Weights of a small mixture-of-experts language model, trained from scratch on English Wikipedia: 987M tokens.
Below are experts of layer 4 (counted from 0) of a mixture-of-experts language model. Rows are named router (the router's row for the expert), up (a neuron's input weights, with its number), down (a neuron's output weights, with its number) and show model dimensions 0-79. Each number is 500 + 40 x the weight over its row's rms, rounded and kept within 0 to 999. Numbers have three digits each.
After each expert's rows: a language model's description of what the expert responds to. This comes from a sample of Wikipedia text that the model never trained on.

# expert 9
router:527481543489414513516562542457477510528521463509567544451550493508457536499532509432439441516537488518533437508494529534450508470559500452447452445505460524467502552555566519502443507512489473472568424498471456523444453416500465470435501510
up0:506519484486434493495481517487518536527587519539512485553546530421495537510459411554456482532533465482613426567440481554542494464559520525523529485492527487454529483564495543528478489554501470471467474561525476497540537507397469544435551484
down0:482476379541518433489517454529457489438506544443468515543500532549485457516496541521497459491558510455546536470464487560459529500551460532459511500473579473479507505484568550452551512501541550474469438486497471465545507441448417448585496462
up1:538486525455543498554509560517460528490527540436463485475501594476473534517516464463447532476554495500475374480464528523484481469499490507451474497586500553548464522490555506509469453516506506503464537479481518516466521456483588517493485503
down1:487504571545550509523543525461510536562503575508421509449508552630490520487492468503524505456520503452522435528536493515457507572501601469421582500492562504419404508499446505485533547518548485454514521511479525487571552544506487530506491471
up2:469425515480535457532528439521495512461510485474487502457468479524479476589518477489485562501532537576572457527453520439529530431486520475446522430529466478429520548518489427414524488508530510493495520453429586474483508493525438539432470436
down2:471479494553512495565482501422509459402498544534517482467482443508461476476434531550531436422485498487458498591467436488530497478525506544495520544501482478554545511450488490644557436491509563478448506436531516476481592472420540492505513567
up3:468499527530555473557439425496484463501499514470458546482510507431489554459478561510497542511531456491508513523520539514462518472457461487532481531487538484524523466591519488547538516518435476528493579514493473491578512474421504495476565524
down3:467477510472599478480496488512515530475449468570521507440473563491529463485480550499529545435496515456470542457514504475537518505517489427506504487402486464426476505517476510505586563537495463469452552442518484488490516481487478448464473554
up4:499434441511516510556548467537477500525507479584529509490517423546527504553488464505476437449482492492545507519546513546515566517544512497503484423519537460516530516479576520468493486437569526413568409527486515503503432491472439483476489499
down4:495498430535569479474568529491487546539529506536522509456491527536451450454506420532444463505496463488543529512508513502510532481504525455555527484498499476469577513534485497531402489476510553522493525521557499511475462486464510489502443490
up5:483541490519401424533517526488562485476446488504559455545502507487435481470506546490456464408444503463470530489521539506490515569506478446474530525468504460509512485521504516522454497513513494538495570495531472499489463481420505563481590487
down5:418511527462496520505539541496561536530541475483444460529450535482586456476452504435502497504504526511549514482506525508534603478516449481464490491524424483467555499450454580449481491462469506477455500468510417498493453535493479489573493582
It responds to: Numbers, units, table cells

# expert 27
router:420520506481506543516580559528441517571498541512554562540470530522520498447460516457465542464547437481513454513542522502517488474593421446410459528517460510526480516578531491525454524450491481438557463509481404526488496437490446444445530509
up0:473524545507415480455482513451459484513547457522508388505501479518548504570410515496516541496550521491544490579445505553508516464482485457488532442509501497498500512503519544500525505543524453520529456484518478464511498465495539492515524445
down0:468429454523529468474543564423528540480459489435567491555509524521591506437516509554466498452519503490507539535494471462514517485534479499531486487516548468540456476508542533564502487556480450416490469549560505550502461464434509439539470543
up1:516534544466473506435487533542474454526497481500542524491516497519449535513544509491511578501594544466472459495517502488515487491483475538373472510459521593508527472524496521571532530498467434450462492486502513514472514502388518481458567487
down1:505529486520437434476461437553490557509483552467468509413569448547566479455513485549495505475470473462457519519539513427478540475457547554475503503511503539442503498530516536497416475507595506514510475576478540454529544499453427424505566545
up2:509411533421496448483560486580483508457563533465470556518526503559485574524567523509479489489485451549563513488503529544485498481465548476432437499497503478464538498520530472492499527504434450413505472494502525486515467466458488481505508502
down2:551474490572555475514478524558466482509436498545556514464538473491499503527383552550524447440538543480458533497428444513487518461505520527428542472556498413492485537471543539502538447492574441473411502531460519495527515517513590557519519459
up3:471553553489462470524486464485516496546508477489533515515486552442503543454538485528464546493511425522522524497563551476518496522483476421559468519440575498465537463555562532524555514464442544474536427510484540446522467494429465499476574497
down3:470490490490549469472464466515516493451446498437585495548504530474506566452453448482466521451466514466480559449534533532418531587469512522566509532487500502544496500563526522521529576506555480536502473490512610509493488549491545478470510551
up4:468458481517491484518555493544521480531529516565530550473481437607535549521455496482463497488469472474492418548587469550513588490484522490497511477507590490476524524508518428468502462432494561489502516502483519513404456494442456538506560523
down4:566542481528538353534463468488509488548492460564469481556463604478450489440485519570506522464443520533537472510544587435447521526531492491475451497582524540547517442542478482529559490509409501479446477505484487509545538460520525487480398489
up5:487551507548461454571505529559519508588469464500566486515437448463518514511503500465530511511515483471476493504487478490460479503494538428451488510482582495544506439578523476503449491459466488580487509541519378460496557493510444513492589517
down5:478381520506478518527470486488493481516456613542463502507509464471512486522489557480497516518461488499496510425463517496541485520530525513461501523482559421585575567528501432466489548486533456489470480469538485571547441551530541541518545469
It responds to: Subject pronouns, table headers

# expert 15
router:438587490513470486534580496497427469518498536551506489488493446503500501460521544494472507498537453515566418570564477497485483451578460525537454484514501517535474480569586510550494461475545537511486507462510467568462434502496496483492551456
up0:467537513531391491474463505561492509506609507476469503491528485461516549520497487502531517462559471524526481531477505489521480538467515515446465421478478568508493476519493524529519479494555468432593512457504495482564508465471464542454580458
down0:458472424477474501552494512461509547463484471449465497472461493461497454471458534541480434470438578495518543473521564561519460516585540416539469522573506510442444487473538504537509453421467494449477530474547503498540485454482540487493481525
up1:520502511378522505585494501434541512547533573551535448499539457539408494495539538472425486482583481472489480562495483493522507467505531477493463491569529567500501527484582501474459514437416517529445481454540487519492546508452529484502482448
down1:506509536572480533551493433409461427443556546487565527387515529469505434519501499585508476496459452464452535455489477492510504483504502570446499448526534504483533503487466446495503475495477544519474414542514487484520539480473546495496480507
up2:531442487546447484490508527456487479454550508497489464533535505525469534519499549511494546460554537521539512525536565469469467419484522497475494513509551551476567529504482478417526483427505513508524461462471537416546569487485477572440476523
down2:533474526493483511452458551538529513475498507475487451479540498457475528485477533517445503524464458467543560539528468494502517430448507533476532534504481562488529552516526473487494485441550466505497498527511527371497482486532540621473463429
up3:483512521530457575542450451494472516534578440468581490511449556393539512447565487474436485466508435526445515592502524466463546531485428485531432498567566462495530463484558419524474516484450510533468472489499470520525505516493474489485552501
down3:471525465521531478489532582514579494557508510550501498372524535471455480462519516506529431460498528474406491441569470459503522493487452464591589417516500505488454511516507447490500520496541495527471537610490522489465530501482521447460485505
up4:493501472520517530485553516472544536483476441502584457496473522549497525516469441472436456375478480536542446540569470503463565447522513518506422474496532525491533482521540558478487461527532493544521417589481456649505498508484547476480577491
down4:488526461541492456534477515491553545435497484505543522541543559459503500463495518492523457462357539499474516477529500466418535483469498468433480469525525527577596488516490431536504495419494503540442510536563436580560592510510485478561541532
up5:452529540515469475518527487494477481481535515490518500511428534457407436495528650512533532441506437534508534438554501463498455473491391420484544528501496499528518514519540456493465463500510457515499458487564492541508473475459486527465542511
down5:538470462480511573501504544517574488550485508571517534410451486519505481533504559464555495484483568496478463517489514535567439475458531493503534499440459526525489504470535499471491535528497492499453508424550418545523484542426437502546536513
It responds to: Sentence starts, numerals

# expert 8
router:462541531448467506558552509485493464549508485578596494464507463538511564573509509429488465446540478516534523537550550521479522471550483474464476502494542498469543578503517460546484509450535491497538443503449415514445490392506406436474526514
up0:502491473499430550492495468549526501565520497452555447495458500451510487546427460521479497481555525518559473566440482491552478494477508486525464431566495591442485437521482548591505523551542470461511518503478554509553486458416525481494588493
down0:509504423468510505395479473460480464526520484513491450593480454462480496504503596502464483525599582487518518506459447512461512487564527549471544461525466488461436488532513565569520507571490467579517513518478512479394500519418496491538461531
up1:483481467458478533530490560511473593502496485573550504513509558502478543563501540487531587437544493487489430469520526490441532529566412523482458470538501493568555488445545493520509485500489436496493454503523538487453507459467547426528499484
down1:464518521508486487479492405503479451494423487531466500479523494499450600440444431519434454437528530486579538507496477468461563494495514467479365456481471473525446553463553485566499509528533439477465517507574456506521497552532559511510471549
up2:498502484470468503536548475530459526544487472488473527470515515499466497619448518520497479481475458560544471449448561465506514504496488511493453426500458474442489501484480471483460548445461540482529524488573483519433517503468526544505494485
down2:436477540525567502515505490529549483583554512479477459450438492576450520522535508530535461531394433462543473481466516520503569533447541442386466473477482511557475512465478429520521496512544475522471480495553532517586465515541510431501521539
up3:512535594566510539466436505472483459465501524448465483470499605474484515488489520436431507480498425561466537531490500473497521518463465461530468458515503526496530438520530529480436511499464446500491529557466521471593570534438518551485567477
down3:491507453471562518483534547430507484508489481591535534488435572540457522517507452530511479476480470494509521524495509526520540523461488498539578500479407500506514401497451426535519547472453429506450572534492491479514487539472517447442565426
up4:528547466541494531494449526536516506525477466567576540490441444555548520603451464496513554484459485402549432530540506578482550523502532563515414475487517459460486513506490494529492499403502470493487470519465485557496481449509479535434523519
down4:472532445476487589492487473425522483434549473536459522485527599438535465490485546497463448502438440536562579491424575458483591508458535504512533520505471494517548507523480479497450473534455465485526486484488515478537525479511478458519486528
up5:459518531512421480512500418509560485530499505482549531515522548485525517495478448470511505507579484448473530464536474540484531461495452496558513439459462507497478441502535421482495526499474496535470492445517508550508415418445507451494606434
down5:464496485465498521506544534553478427482563489492522441489494483526524527569543528440470526535462446477468572568470461490543476436447529503500535553477485523503545464471520529492490537532495564512490547515438507453486575540489550484585542534
It responds to: Mid-word fragments

# expert 23
router:522542544443488525503499465545486477510536581521549529510522535448425570487527476460485468493541493546638500500532545529471493449508473537482517507470492493491498525588533500525486489509495414511486457513509452534507505481475494460405526498
up0:469530529498458502443507540491519530528559455509433519473527489472440483528465448558488459485497511533525500550410491586467532480469514513452493418467462451487454458522491513571504534495521433402495502525511506447594557475465486584475580491
down0:462520474501486466456438446513406474392471487568491517556504491487571556521515501544434443506472559554540534506468591554482465536561590489552478459443540554489527447481476498544503523546406484469456546482490456483482575567481491469490456451
up1:458466499407465526483485562513548504466509462480573424553516513531454507492496462535562549520531442509478472469478501474405495493468472502494429485462513464459557528483584495506480466517488502493472526542524556501491515523510584544458480499
down1:450414468527482449536527460559562425484492511548520582448523465514448489467433513522584504520511471501427527505527458560471506526560573554475527507564469492407479453501540489458470477479504450452506474505550491544553477497428485526464531570
up2:410442517488478508483492447502560457487515506488509544437516486515558493558532512546466514483518502651568484449500481446451474525440506482450464469468422529555494571509430471477519545480479528506538430525456509523452488493554468516501477551
down2:543508480558545519502528500447451468580499496491527579553502494450438500468484530602485463513452489469505576513404466479490480463469563502422572485555493493586484562530480439460519476549479593467494499523493528438561490506529591563536435438
up3:461519464515487511484461485480511457518528473501546502546538572446481553481478493445408484431521476497531485544521555494412542530434476450483505497471542503507551486560612484458441539504472573464520440551473518445580582497435502473474525540
down3:559506584503493477511531409517571530501499483478473521523516504503530525409455496538554469497452467474485532488441490489546470471495499475506520543496529528497472409531538440563491488478545503473526489592482527509515552510515500486503454480
up4:456458442494442488476511503540517489505508422574548565515433503542561539566443476517510509492456458485540449533528522557512553526518487525554482492499481408478546530505468572513508467454547491404533458515478553575474497484532445585460520505
down4:497489481508556481481465491475542463497507441612497515461478531440482537445491453458542458505439422419503505520556520466472514513503511566502502482587536571463538509485481462553502530454509479521519503403550497454486515530444527417555466524
up5:499512459452458479514546517536507504520545398493499565531534491495460495541487508461444470461494482504526527468493477502520469530483460464510559541486443479505470463584543542519477493546471456519516495503542545539555497482444471499507583519
down5:478470510481589465458475508528494492474530528457509507555518482523528524442568572464475472488428474538464477468502475513482481525538486429540510534512498544519481495479492504508464562479483497496475450415481499499483518509522569551481479442
It responds to: Pieces after W/Th

# expert 0
router:460472525521426453493556486526487572512532464549523571434517458546528531509485477507412462499465488479524469551473553570553489515529447428505496469511487477476529497528506509576512479422539472491542435451490512614482455482484448521465529463
up0:430519502553435537517514513477454530513537469478509410502478473476506506503473441568459458476552441525562413518430532506486531485514486472430495450527510546457531506550568446528472517607523443468502523478546463444563538479508559530504526527
down0:538491556539554453516529452484493448511472511467483497578410415520481528481530516444437520458550500526460515422465514548500492528588480519495396420503515495513500542460526496552471486559454416486463485519591516476491534505406507447509409432
up1:481490498492484472516545548563385491514546570454515477476587526527460502511549559508424538505503520474485525477491543475505536536527508523467524465539522500439534526489522466506508525537513496449482498490578515471455486389473593515482513455
down1:473448421502551409499564438513552472469508498548540478444562537537488447478444447493498503524511520486493534507524484461463580451511491519495540569502458600420454472521490524564481510512562439479531452540496537497502515503468480480498499491
up2:481480483471481437515499445460479497527472513432442491516526520499434469595514476533530487460511510488520482455438533475483456492518489433509591486499449476511446519511483458429538526479505471483557488488509488505437509489528438538501450509
down2:487508440481541507480446515420548539544475495464490429512485475441496531507537460487526548586561524537454518481469532485503494510465537480573479541439515537496520471537465509500566487482477483449459534529524557488489465482486575505470485496
up3:498502535473559492504462452515448443587556469507555507472548602492450486469509515460418524501488444480477493540535582483466473496433511539566436572474543448483547479530591525468422488462482572557502436595474542497526543535476421476493556510
down3:570462494581506524468513529509568531474599500528549546483481585440463465459501508546525475553456461460406474378457532502515523498493510471501565486431445577487409470505445485512424507462503461437449510505514475532564527479538549453451515487
up4:501491480536449440525523511559549516518508458497556546545482409533546523538465507518537463475497433496490465539522470560478548496485512523472485487446533467537497521537523491533508455389527515419526500493490508435463509514479493535447561600
down4:509608439475540518493479444493502529558457467544485515482582539455415476487483501511589453474390473455483549471499453444546511535541554473491472486525501480497559472418529476543483523517468449454444489507538445562497495570499499464501440472
up5:542520507484446439505491562498550519509624511545549497512458484537487480455504494467473474505536512466523544454513473500488514530486485459519449491507508478506545445526457503548432414511475451450509507502541471500554536468452455541482603462
down5:568569496469463503503508445469502490519492551507553558563485449493544432479486474518480412564434526472537490480484468477480512555500448571555569518492558478582511482506556472473463520466370407477518453502546506465494508474455503480503473418
It responds to: Mid-word name fragments

# expert 12
router:517495518485460455514486496517492472532464528526551479504521474551514487517540532477531505480563437554575506518497544561503471462577479497458437443531468519478564534599539432524493510469408470505587434507434447508452454436431485475504474476
up0:471452503548399530480523535475488543547580484505487441512509495535578485509472426494517438488597470493565524528439486570520483486548502458453438468516524442482449459591534524491500508561467419456524474513532529504495528416463509567470494483
down0:563515421505495502449490462431487481427530456465543449606511504504347558505495539554471454469438480538573568511452435558474506484487545503530472535526613569584537448500528541601431551498532492523495472426495508516476504520431482548515450487
up1:453458464460515527555498507511468521535484539535506490473541439479508498503531488544430567456495530542532501505528476539483545484499502500463475479561449510454499532435524467546441508511529469551453450519477470480478524440440547529428496433
down1:508534457562532436488562449504491496506480457551477568507628438553496434490498427445550529459488523515528521475516457523544505515517526551599517505506468449440532493534530452512467497536506477498515471556517457524506554544502500532465493593
up2:486504452500450501430495507457431475486578468520510561503562598523483481551541520492496407473491423580546514440514501566454508496491462541486431442475466491479499441520544491503464503515468496455573587556535521475513547491474509540434479503
down2:592494542513497512484471548479452520476490477478527567500499445478519493510435551483419413570460427534465526480504419496516464429464534570491489492435513505548437511489499429498581456537566488486453559460492439465517530472489455483446484451
up3:514588556545504483532459498523526479519524492520522536518552530428461495449559555558484437481552432545511537547501507462442505527500477455556485430487508523485567480587528481497417467466516508429621505556459503473546529436475476487459569577
down3:498466497508472561450528528504559500508483541582552549470530515553428535505462497469471526483458475469518546492550517538513551504488462461500468490500440511407479529475457513534518452537518551492537527483480519490541490502484524513475587521
up4:505534457484483516527516533546526499564538470583491504482537441550524514515457455486442474471458478506514489541533487477497495498530495472538424498578535532469509477543493496487520540423522468496506459447478616497457480434543512539489486499
down4:499520410558490496567466545466541481592518505508481547527460530432490445481559518425505436507439483531518459497441469482528432476572623462496435482533571523489537489460516479438493492467508445545505533456526480549503552448530491454518500483
up5:466444497552456482485585530504476515479445550479499538503506425493518503534548570469482549459537548521482473528535530610500525487523481451422535473560447533536506481504488528544449510526497526501500486475511439600447439405445540573480592442
down5:463455500485509526492517536527553471446472473567476486447538532532497484546595532418438569506573533554541459474548531450525488413456514515574508534501521455536561454459452454492405496521522436478482444492516503527542524510468378509546487491
It responds to: Capitalized name fragments

# expert 30
router:428475524507445480578506527470506484512495560524479483532532523518500537508485508383459524453543397490540471488483513538485449507488466484501532416564507502478487508568456434545451519503486476516530450495473467575483477484477426482492473501
up0:556524473532377449499496562460517511500568516502546475479534525473518473516546465523434517441572443552575421522501491530532459538531532459499474438513506540492478458557511481518471528494536426514540492521485461466468554480474519509461565420
down0:467529472540549471429440483491491524472483523521535468493528472464477463368521521522505461445495521483549554482463554484510502552503471451543430529487471526517495503533452502505554531513546480502523423435551499525497487489540514575508495359
up1:515478463439476501528482546515476479495456567589488505530545508443515587534508469474441469447603530518485498509421485518457534488512440494439522444479516597488504502481520469550500492528516430479471528504524537517435504457448599460482518471
down1:472494551524574481491501473520495455436512437577515513454508520496499525430463488438480523481500546435469575472513516535535436497520520516551431443494550476397505399469504555513564508509493369454479485447556481511563512569510551542552469512
up2:516509458495488486487501561567492513568436433442484502556554538488554517497547550462527481526480485533554495496473496402388524381440454453513494459464535507429497490531505541508443505474432467482538466525511514550483565474464492582500513555
down2:488496459515490471496506498486471479597474522471495493533490471516504529400488485529469470552426482482498521515497478538530538375520604543530475482511492492515493534543426491527455523554542466517479444574540423488517549509509461570467551500
up3:445517538547485504501496403517502442555560560477517548485507576470469615476463486489474467524518458502490504540545500584463523552469434490523492521492564528558498456467562447573440504462508494485529474484465479463546523547541518515389526516
down3:516551492463544507513508517550545511484524482490568511445602494538478496470450461503481495496528467497506603454501455527507487505459498470515565447525477454345499540514428525501591489529444472483502562483490547501504506508487472520450517487
up4:537488393512403546569487507529506481546469449543581524470509458548495441514508452496452469496479534464473480518595558512451499512504519460550459531530556515504534480519492484555479491416532472504553399482474505536495476505526489563451535512
down4:421454414521428529461463524461533548457512482482489563489550524545518485527513452514565458522445547432493472451473509466420448493500440525572493476526494574501525416497528518479498551421464439475484473484494535490535505467537499469529498461
up5:502530393499405475536496509533501478541487477459500527579525526481472502532458477513487520461551506505534515511472476510536567475422462480528530551432535498515495476532497489480395484530488523530515505464510471588502482499479462552508528473
down5:424510434495467551510472527551546479494493498517510483490457419459540531516483505438463503576597438518462543488495461487515532508491466520524585581513455437581488512474460454480495507490469596534484488518492512447564532475524544551553511454
It responds to: Adjective-forming suffixes

# expert 13
router:422511556472484474507513498505495419505532514537570445488554489549382590495537483482490488499540457546550456561512521537460494479539415460446526433601469509547467515553546503538483406477536484510494476501474462570439479441522516427503554437
up0:441566557482429506420493464543523559513514482461568431487461585603466536484500511516543477466538507491512546554439484526541507515469526527501465468489476489469477446551493573481493491537494490450458552544463488517474368454460516473408544482
down0:514458480470498487432483458461480522487539469449511489532450532460506495468514505493499535521529477536483605513483447398540543497466530559501478499467514500536473498519421559479496494487414550511465496383485471505525483489504505528429553468
up1:499531563415502492501511498511536501526526512496558490434514504521482535539531490509531542492524470516483432541454460501524462447551495498460443525487503574503489559466562537509498492430399516528460490478566521489563448523409576515487529460
down1:426462539516501477446517443524530594483549537489489483499563475511451511463501500574531496538565527472454487442490445503523558502517510521557513490463482515489503577483459444524563505481488542468513508437511506508428553570484533388440480525
up2:497472454418478507475486440450529476461585420493551559452502568544529532530621501498524490447531520503580584493494554495468432543481504435551499433579461466475518547494506503515468521542512472482519450438423526524489406470472490576493494445
down2:532575518506507515555580460528530470412472565478442514524527483469521475428450435537445495473494489595463479492454428484509533469464492583528526534507508525525457513489444542567512467520568512457447456486531446545511552511483514526451541500
up3:520490527494499529488437450512557507492564484486504573488465594406464441427498537542408570501471432515481522536554541479443542532473430476491441546505444490493515478567548531516467493509449503549510517495444517474544544480463527515475491493
down3:549459502448504553527428481503506573475505509547474545493509536477455531476516510535531520563509569545394482534522439561476497527554437472496552587478500440487552518508519482442479485453497469484448485487534495534570457436528545500559486553
up4:512543449552468511523516539591487551475467462497483486457519471583555489575460476478505533501437450471546454466491530573481554502464537536507485483504520529494512482560523487510491416453514462503510410504479524514445488412432414497515495503
down4:576469456471434540476508477465458524491497503526499540423521497485453450490540477544524504476420420444471564518469458506450501462510515539584495551515447475503504503587495506487492450554541532502446452537570484532514476385481546506534468496
up5:448508435575463479465510464449491543487513491434465516484501504556534469532502495479528522491525510479520535514511509560462520457460426437497509489500453552521531500554560534623436456496465485503489516535552510574436534478472486526473567496
down5:470495578507560506544516495516495525451503459500527480461488520481513511441477502504475480574461468507488504475504449466467503435502513481494566530463509495474474484582477468491440440522434446534519577523554420509530533457572510498575473519
It responds to: Clause punctuation

# expert 18
router:433505550502485430538511457525495512606474541489463535472497563584462505541511541474482532442527498512537450525538550522475532514502469513448411524527468546505463505567592463574455492453518480478493436490505418472441491459504437396450504485
up0:462525513504504468513499510491540505573537509527515465526538520445477472531372460497429514489545493524605421578489556486539520466523562481542514383545482565429478484545513631569500501551475477493512499539517484493482509467476505535421538503
down0:415531464507465426439527442476477518498565523500530487507534483503528507527525550448469528548504548578507541453428497497540577561516545440538481506497505477545462494498470445512501505513481414541491441427539455536537425542472478538518504569
up1:492527599494502507473502597541441429469519572569525503540555500502447501544535546493488553441523503448451459439586466441526479494489463559481467522498491516519458465501491531423451478518473469520495519510461468501419545472448541390473525423
down1:438451540512501475474501450501508485567495521472544449463516536485531517490446526562479528538507515487502546493485466512436528511470494447501483484521506507523494562427475510451530523540446429539548463511521513557489541476497444523495530468
up2:522438485496549475497552500540468513503586508448491546520569517516537505467523525440441516507487441517559487461484597533477476472584510379483466409583506508411448485501490557476454522464508462474587426520502525536481566479461487512538432511
down2:580490482530554489489526487482448473514505529539481465487509561455501503503463459500464483543534480518470513505529473476494536542529462514476542467487480457538483516526545487554565495468531528375570555556524509473532520428444488526517488546
up3:575525448528540571484475455482496491446587490509565554502500564389472559449539495465447480520498463527480527534555529484470458528443513492542555528512547468530530465511507542495438562519476580532467485541413521514552519492477587466439603484
down3:507458499505520435539566476450502458489446473517547488442503510484546417448554460491501526440480517559400496485581505592549515566504490447496463477479551551467466531524539496508524561501475460421471520510475534523510499433504524475435493548
up4:497560448559504459572508516575584555509547459570505509436527514511561557539499445495437425485532446480471464504582490441487599500513514537538540446478582483532476477535532493465494518478454515463550525492518526527475501485463445484482519484
down4:539455470483539458506543536451464579536582485505461485502517486526527517534481482501523516527410533451475496511465516433399535529581463464492461521501420424498518432572455485542483542483523476461468481499546428516532491471453439504494542527
up5:479570475517442450560537502484431571477448526493504534609445503500477470536478476418479593534522483436509521462528523544507520497440483499542489496469500485511472491540495517504455437505449516528491494501533437476435508469438434544484574442
down5:558548479534489517550516496512518394443544436490543568506472517586527475507504497493457493562480480522455544467440520455525532498481454527542545491561563542495488554539465461505468487472491471573467500502404449505441509447502479484598554509
It responds to: Syllables after s/m

# expert 2
router:467532560464483427528556580504427441511533488569533558510484556465450502481518520500473478452551476563530429506517547474453523513586508464468512484568475459494511524549572496539463506492538514510531450563478459541471511436489485416438561479
up0:483495519488422493482497541496453529554621575458486518517464494485466457522494454512486525458556512531517507518498526525494477496528490494418503465517497503457473459543526551488470558551477471491494491504453508505538539469408524471423571469
down0:468599518524551499497468500522424507481499515487436529502458560518500461515383530508500493489504519518474532543475506466499504534551517521502509443455529468474533456465500518461450583525476515452447475538450501501498467520534497508541535487
up1:485484559504487547518530548453508535499528558556486478577495497518494495532512515512431576466549447454465451573472501523533546430450452488472476467599559514494522502469580449481454535513490456470464514435442549509491544493447559540391534465
down1:516419516599488494543555415627486497409506559512508557456477418465489487484443476560507515509459526500475534504489442576513501496534524561538549479474535510474498518490504476599438517482515440396526500511488532525467614465424472584550489492
up2:498425505457456504513527545418476496485497515457568404505544504525480526561477532520452504470511470493553491487494574480540528486409514468524484471539477475497539454437451450491436509484482555513508519451466553502428473483487526551508453485
down2:496494415524594436497536490507520481523488512489508431519483481413465607485441465489495525531493423513539492582506484498539522481417501484453456465457507509550531506497522504487493469495495608546474476478518471417478500513473581467483494463
up3:453441482479499421482476430438470422504518473508510581456470520438506566497504535563490498525489473471552525494570577438460514524498461475527459544529569461488511461520511550547479515464534529559476534487424504521462556532442442521508538491
down3:443550479527465502492532527436546474482528468487503547501477453442548531522551492457508542554469521501485492348473549523449521443516459409552565567466476475470521443482464490477551485474461467506465537466446486508533447514540524408485476547
up4:514526488533514532556551439543510514578552473548496433520532444500502519550457492517523442467539417440528510530481493469506606409546511451472448467495535501521508519526490481532538427418576484427548418526467584467498449466503459468463533503
down4:520573412520485492514615492452511543550530405527532584501435488469531471538543554511559482504459482472480548455461481432520494502468507466536529532487486540467551453441460440580490520460507479549460509558490451484562496455478505486543457426
up5:527514510570397502485491500548602493577497539507585547554435508497498490494491446516496511454528489407545476516537500536433478477434502433472500480476469588515488435571487525524430486514480514510502503491520483529518526485492516510451591425
down5:461471488550549487547502552572548438500458522436491455459474513423520505522468442512460493529479506488474428474553521437515561507501516559417519496483456421521477520521519520470497548447469508525524534498518436481555488461443539438512490492
It responds to: Sentence and clause ends

# expert 4
router:493485543472450553535529523478475514475512529468517491418508501505523486555555539460464466473529504526521484525512504510433468460504456463488477477494428473477514488525467567521465540480471437498498366505475460494526509420497454527515564514
up0:491490495557415479506531559527504510565547495540441500523475421457505559505472469498479506490557522459552420525425509516544477485508545493462473396501517541401469439481529592502511509496492435421467581500440531487588577459460568518467547531
down0:497559475502538472410544506483508484497568557506569526593539572502480490501463505517466468502540531479563532426444542478429507551479478516570462477497584544564507531487502490500562462516528434545512497429487527484487511493523461467512535504
up1:510586499466550501513481610563578514523526537515527462484534521555490528506560465438447497466550479526459435485560488483471470509474463522425430504528490542549576543448523528515456488541451466497502514491491482495511547489472546420453509538
down1:475521533520472455459521475545497519578460564588556526442502448481480425461513525575508423525490525538470491498525498521462492575501535510524547485492529519472529496515507469513490543530490443426497494546551509448479485484510552491554483474
up2:443356520470444514562486505460526504495557504482513448554543615516499515561567518510463498449531534537515527408487545481437502469473506385440555544508490473466527495498502449487487474521505506527537428568534510457441432451503506551495471510
down2:504585538543529529529528528427434472533513480508510542522511407428503558416480515504479464547432537489535493485494426512477530505440530502514469547524516501549537472435539457538523477562536489471500508560523469437492555475552467479447501490
up3:487508533447477556528469443449532435498502525498590558528512629439475592457519515495429563499486466491518505524485555513409497503495538470561418516503537487496539498554575511496459499514456525469509478592476513515554533532436549466458517470
down3:446445518485538518514542477513492502492557585574450633479528472535498495401491433441459463543468413543533528483481504522479508482471503454559518603476600498546560378516445491549473513480483520519440492476499554538533524451552464469505489532
up4:500509448555497442482482494556522494533488411578582451466431510493515482471406452526476490428478463503481466536452552534486515509514537492486497540495553529522513471543480542541458436393539464439534493469487499547450516499550451561478557512
down4:493487486578486456592504460480534507522479477453481485475559509482534535495444447461453542460478488566511494433495521496449535483500499547493479555469461500495545473538522547520542498490495488524476481469526426481506480465507488513575477453
up5:499483555493445414525496471569553511470485498515539479489524533504478514566426471468512537529537489440518562451478495492543584504509465442519533519489511482533531473552491532490447518529466498549489507589532527564514451490387527469504496499
down5:445400528490457545528510504490526511517496482539531527538513516572431522488495522540519482515462467473460494501488493526485578477398511557510552541489491492496530475524536505487502495453472413481353533462507563503557480475448462507536480501
It responds to: Infobox field labels